Below are experts of layer 7 (counted from 0) of a mixture-of-experts language model. Rows are named router (the router's row for the expert) and show model dimensions 0-127. Each number is 200 + 30 x the weight over its row's rms, rounded and kept within 0 to 999.
After each expert's rows: "comes after" lists some tokens at least twice as common just before its tokens as in all text. This comes from a sample of Wikipedia text that the model never trained on. Tokens count by the router's weight.

# expert 26
router,194,217,185,167,179,244,227,158,154,180,164,202,159,256,208,168,263,185,209,229,240,237,175,248,191,198,231,210,225,182,178,244,206,166,181,199,195,223,143,176,193,206,173,185,227,239,188,247,220,211,145,197,185,186,175,160,199,272,225,180,166,232,200,177,249,189,212,235,224,211,215,209,216,211,230,224,213,198,181,195,194,165,217,226,174,230,157,192,213,147,212,244,160,172,255,162,155,224,203,290,182,159,268,195,201,166,227,186,195,241,215,194,216,185,175,223,199,176,212,175,234,151,211,219,182,163,157,213
comes after: " the", " |", " of", ",", ":", " in"

# expert 12
router,230,242,177,246,179,194,196,222,168,175,234,219,167,226,158,204,227,233,172,195,181,211,202,241,184,130,206,272,263,232,180,219,162,187,224,185,186,198,182,194,193,195,173,225,222,186,172,197,187,237,191,174,204,211,122,210,191,220,208,169,197,218,227,114,235,185,239,210,204,196,260,227,217,211,190,197,214,189,213,202,151,152,203,181,210,225,202,206,182,136,162,245,193,143,213,192,168,219,251,225,249,180,192,235,184,188,187,156,165,248,196,216,193,170,174,196,188,210,258,124,196,178,224,234,223,158,179,214
comes after: "=", "\n\n", ")", " University", " of", " Country"

# expert 28
router,190,199,147,176,213,256,193,164,232,164,182,215,159,204,218,183,233,196,191,192,223,195,179,217,187,191,262,237,227,197,215,219,171,196,219,243,206,214,201,214,191,221,197,220,240,194,176,204,183,198,237,159,142,154,173,201,172,212,221,159,189,224,181,162,267,183,175,243,194,204,208,185,239,174,248,173,253,215,202,196,164,199,240,201,150,226,180,171,241,211,278,239,193,186,231,176,189,184,257,224,172,156,177,247,206,190,213,154,189,215,260,208,160,176,159,243,243,186,224,191,227,180,229,217,124,199,143,223
comes after: " |", " was", " were", " is", " be", " been"

# expert 4
router,245,232,200,201,146,228,219,189,252,154,212,172,205,222,192,176,160,195,218,216,221,207,179,236,141,166,233,145,206,196,235,224,170,184,229,223,211,212,196,162,153,222,176,204,220,212,184,210,168,232,242,166,142,165,222,240,170,230,202,237,157,258,168,187,217,211,183,218,247,211,205,231,249,179,177,180,183,240,215,191,170,175,204,220,154,267,201,138,254,169,181,203,171,148,215,181,203,207,207,187,213,163,228,249,224,218,215,219,168,218,225,219,183,185,216,251,195,220,249,178,243,215,204,163,127,209,210,176
comes after: " the", " a", "-", " first", " two", " three"

# expert 44
router,226,215,214,210,210,230,213,164,193,173,248,270,200,231,172,194,176,229,242,204,212,225,188,209,146,145,201,200,214,140,159,210,193,147,226,157,249,242,201,248,184,198,180,195,237,214,170,211,164,182,181,181,137,229,187,246,168,202,240,210,204,212,160,181,234,208,187,149,190,175,248,251,211,182,205,196,217,211,209,210,184,206,248,141,195,225,148,194,149,189,199,234,159,177,188,195,164,193,210,281,200,168,234,188,204,200,222,168,192,241,218,231,227,177,187,266,194,203,258,165,236,192,200,219,162,196,167,174
comes after: "\n", " in", "\n\n", " In", " on", "In"

# expert 46
router,185,206,176,245,173,223,166,179,225,168,187,229,186,233,144,182,156,238,167,187,209,204,187,214,201,189,201,231,216,225,223,205,136,200,236,171,220,251,182,215,190,177,153,233,240,211,224,228,165,237,206,151,199,188,196,174,138,193,232,202,182,181,153,168,217,182,184,175,166,183,187,209,219,230,211,199,161,226,213,243,157,226,211,208,203,207,145,220,200,135,250,232,183,180,325,220,192,160,233,213,200,213,222,210,216,230,257,177,207,213,250,187,204,177,193,249,248,212,236,171,217,209,200,229,169,192,186,244
comes after: "=", " =", "s", ")", " U", " No"

# expert 33
router,221,214,167,233,210,217,205,224,158,153,232,231,187,255,201,142,243,189,148,253,225,208,187,207,204,221,185,254,248,212,194,233,194,174,227,199,251,228,186,232,131,198,211,194,228,186,182,252,214,234,214,129,186,194,217,199,195,238,232,181,187,231,175,191,233,194,174,213,194,192,199,267,235,171,229,197,235,232,200,215,142,191,208,182,192,281,191,191,227,171,198,262,179,179,204,170,195,187,228,202,198,190,219,173,236,206,178,179,188,216,209,173,198,182,215,219,216,140,208,175,218,156,208,266,253,165,156,256
comes after: " a", " the", " of", "'", " and", " an"

# expert 2
router,214,227,191,194,199,156,198,200,148,125,146,188,163,261,260,106,159,191,162,196,212,224,249,234,189,149,221,221,238,191,196,191,195,183,183,216,201,240,178,229,183,152,221,224,215,192,159,184,221,242,213,189,221,177,179,179,175,178,202,196,160,204,144,161,213,175,177,218,218,205,209,208,238,202,187,197,157,221,208,221,233,187,204,181,209,199,177,271,142,191,199,203,176,159,285,199,178,233,175,186,174,216,207,188,223,218,243,158,169,240,196,186,219,202,140,228,197,227,214,142,214,186,213,209,199,163,179,215
comes after: " (", "\n\n", " \"", "-", "″", "="

# expert 41
router,201,208,137,180,181,236,203,127,216,199,211,240,170,227,214,199,233,195,178,235,262,227,155,199,189,157,243,215,215,206,203,242,213,171,181,239,205,231,181,256,162,205,187,149,238,226,151,185,186,258,194,175,194,180,222,231,198,255,197,216,192,237,122,161,236,155,192,232,196,199,211,224,212,203,253,169,223,200,178,227,132,183,226,162,154,204,167,234,223,203,209,235,154,166,222,199,201,160,226,202,249,171,179,199,226,164,219,144,168,236,238,212,201,164,196,223,205,211,207,182,241,180,195,213,196,228,167,217
comes after: " |", " the", "|", ";", " in", " a"

# expert 16
router,215,178,179,200,156,230,208,215,164,146,201,247,186,259,202,211,202,186,186,180,206,222,150,225,166,189,203,217,257,180,194,198,212,201,186,194,194,231,159,219,196,244,188,239,181,181,205,194,173,257,252,163,194,149,205,216,205,187,205,180,162,223,197,214,246,209,227,211,218,179,230,276,231,151,226,195,169,253,261,165,204,184,241,213,158,179,199,193,146,188,252,260,181,164,269,162,204,197,199,216,200,175,200,160,219,204,203,225,134,230,249,217,149,187,182,236,247,154,224,168,194,181,210,183,194,234,172,209
comes after: "\n", "  ", "-", "|", " Candidate", " Votes"

# expert 5
router,248,184,206,169,173,207,173,207,193,177,186,206,173,249,200,195,225,216,173,248,219,204,136,185,206,176,201,238,237,221,230,247,182,183,192,205,218,201,208,197,220,172,132,183,227,200,151,222,134,217,226,176,147,154,204,207,188,205,196,194,135,240,161,171,214,165,167,206,185,221,268,199,201,188,234,206,205,226,203,239,147,185,182,180,157,188,152,266,141,144,206,243,207,183,192,196,204,254,191,225,274,202,227,237,216,177,204,169,185,197,209,244,174,196,147,211,251,211,230,181,224,210,183,227,171,155,186,201
comes after: " |", "-", ":", " su", " Sl", " Su"

# expert 37
router,191,241,148,210,181,206,200,222,239,182,141,216,189,215,261,221,222,217,229,181,232,223,219,214,188,180,260,246,217,245,182,187,187,218,232,254,201,248,202,248,203,170,165,238,261,175,236,174,175,239,210,184,159,221,232,201,165,234,233,252,179,240,210,191,175,192,244,220,266,190,206,218,199,174,204,200,200,235,211,219,173,200,223,179,186,186,157,206,183,195,209,224,154,168,253,219,209,201,187,237,239,164,229,228,210,138,267,176,211,266,245,234,204,162,171,204,193,184,216,183,256,176,212,211,176,201,182,170
comes after: " the", ".", ",", " The", " his", " that"

# expert 7
router,192,192,146,234,227,222,237,183,182,146,161,211,156,231,231,116,207,202,173,168,220,242,166,220,163,175,202,226,279,244,178,217,206,192,248,213,203,235,203,203,159,218,168,193,235,214,219,233,178,205,218,135,194,181,188,199,177,214,214,227,204,236,184,201,226,218,243,183,169,186,204,244,218,209,251,190,241,237,230,177,231,140,224,162,214,253,173,207,177,182,199,193,147,208,233,180,196,216,222,236,165,161,225,198,179,166,229,207,129,248,212,172,211,190,181,211,179,183,274,170,224,183,214,223,203,182,178,220
comes after: " of", " in", "'", " to", " for", " on"

# expert 6
router,216,210,184,250,174,205,204,186,245,158,137,232,159,229,212,224,168,208,162,210,231,239,227,239,164,165,198,170,213,195,226,206,188,176,225,155,203,268,157,206,168,190,195,241,224,221,232,231,201,237,194,197,203,189,207,232,217,178,218,220,209,233,216,175,263,218,222,216,236,220,314,212,287,188,198,169,219,255,200,222,192,168,222,194,214,251,159,206,196,157,235,231,206,191,233,207,208,183,220,260,200,186,216,247,226,166,200,156,200,186,242,224,244,194,197,217,218,189,225,151,241,196,215,219,196,219,209,202
comes after: "  ", " 0", ")", " —", " 1", "%"

# expert 9
router,206,253,140,201,200,171,175,221,186,204,168,227,208,244,208,168,171,210,219,170,247,231,186,251,193,201,191,216,221,179,165,229,230,175,177,175,223,220,171,193,173,181,162,217,218,228,200,221,156,264,214,187,204,199,222,147,193,216,220,166,216,252,195,208,207,161,224,191,241,241,218,192,241,176,205,170,267,218,173,181,185,201,185,159,230,219,222,198,213,221,251,197,174,191,212,227,184,229,231,190,218,142,236,189,225,215,204,197,157,213,260,212,212,190,136,264,241,192,210,145,273,178,235,248,205,133,157,202
comes after: ",", " and", "s", " well", " with", " number"

# expert 18
router,154,194,200,242,230,241,189,207,187,172,188,201,215,236,218,183,186,142,217,220,216,202,146,215,173,145,197,161,221,236,177,254,186,147,189,187,207,199,158,235,212,156,186,246,211,236,197,210,176,284,196,218,202,199,215,185,163,187,189,190,169,222,167,189,257,172,222,226,189,183,190,183,229,216,189,213,250,202,200,213,217,184,202,218,195,223,142,192,210,158,194,281,168,159,235,206,229,238,197,186,224,150,263,227,194,190,226,174,176,242,233,246,157,161,214,225,184,219,188,171,287,209,231,206,218,176,179,244
comes after: " |", ";", ":", " by", "N", " \""

# expert 10
router,201,214,187,201,195,265,204,189,189,192,194,224,171,287,245,127,144,142,233,197,254,246,203,189,167,187,191,207,221,227,191,230,191,147,214,217,203,222,127,175,191,150,194,220,215,222,206,220,196,232,204,178,158,214,166,170,152,258,232,194,194,205,195,148,240,189,184,199,195,215,208,197,230,188,193,165,263,208,181,247,160,194,215,200,137,191,214,220,208,170,231,223,176,163,215,195,210,201,221,216,219,162,181,199,219,224,186,221,192,208,257,231,175,205,150,255,191,168,219,157,218,161,221,196,158,221,149,225
comes after: " |", " (", "|", ":", ";", " $"

# expert 11
router,176,208,171,187,192,219,204,186,186,159,211,204,196,219,189,189,182,193,278,216,212,266,209,219,196,189,190,183,198,235,206,190,209,183,217,194,209,255,167,199,179,216,191,253,243,174,204,210,227,234,168,171,155,175,207,204,159,252,191,132,176,230,184,169,175,211,197,233,273,204,221,226,238,222,190,188,198,207,186,218,204,183,214,217,195,201,130,240,234,213,238,197,165,140,167,199,194,257,187,177,223,210,258,195,256,245,192,156,124,244,198,214,201,176,158,214,239,253,210,142,238,169,191,210,150,183,229,219
comes after: ".", " |", "=", ")", "|", " ="

# expert 21
router,217,179,193,216,211,208,162,205,183,167,200,229,188,205,231,184,209,186,142,186,171,198,133,256,182,153,199,210,227,248,183,201,151,193,204,135,192,270,136,168,168,188,205,140,236,204,175,214,185,182,195,194,237,210,206,186,175,254,243,191,185,223,187,146,207,179,196,219,224,182,231,253,223,219,206,185,210,214,205,257,154,122,197,187,204,201,180,229,197,181,241,199,193,171,247,167,189,164,245,193,196,177,248,194,179,173,232,202,221,214,225,210,184,148,168,244,173,200,191,165,255,193,227,229,192,192,119,198
comes after: "\n", "\n ", ")", "\n\n", " such", " known"

# expert 45
router,222,232,173,215,211,197,207,177,229,143,190,200,201,231,251,162,195,210,198,216,176,185,224,250,193,181,185,200,239,228,165,238,167,140,214,210,164,231,126,182,194,196,215,201,206,205,195,216,147,165,195,152,219,182,229,197,165,223,199,171,163,235,202,209,232,186,242,197,173,150,283,213,177,137,178,189,229,207,189,246,161,181,151,182,197,276,183,219,225,167,195,227,159,199,209,151,167,207,208,239,251,211,199,191,257,189,219,204,191,198,178,242,204,176,188,180,186,164,241,156,221,145,175,169,229,250,175,220
comes after: "-", " the", " a", " and", ":", " The"

# expert 31
router,255,162,199,206,202,183,206,177,173,200,242,245,211,230,233,131,201,196,202,196,230,220,199,224,164,167,204,211,226,241,216,218,192,202,234,214,212,189,167,211,204,196,231,198,219,182,185,244,211,203,200,158,173,193,204,160,114,253,202,214,178,218,168,155,244,201,155,210,221,220,246,233,184,199,239,162,239,236,186,199,182,178,199,216,203,225,177,246,218,181,192,224,147,167,270,180,188,191,219,239,223,158,178,189,225,158,293,161,191,202,251,188,181,165,189,197,224,219,191,170,177,147,187,231,150,140,204,245
comes after: "–", ".", ",", "19", " in", " 18"

# expert 39
router,162,176,166,233,191,181,238,198,183,182,197,263,225,199,243,183,184,163,234,191,158,205,218,229,167,160,203,230,244,187,194,227,188,227,230,171,186,204,198,161,237,171,210,221,244,241,205,203,188,191,213,172,175,210,198,186,153,260,183,228,164,188,174,190,190,211,215,171,262,163,258,213,187,192,202,202,176,240,202,245,189,141,234,205,218,238,159,202,245,196,188,247,183,169,205,196,174,223,189,234,166,192,238,184,249,252,227,149,186,216,230,176,202,229,236,265,240,173,183,162,216,128,256,226,171,226,156,194
comes after: "-", "|", " inter", " \"", " (", " En"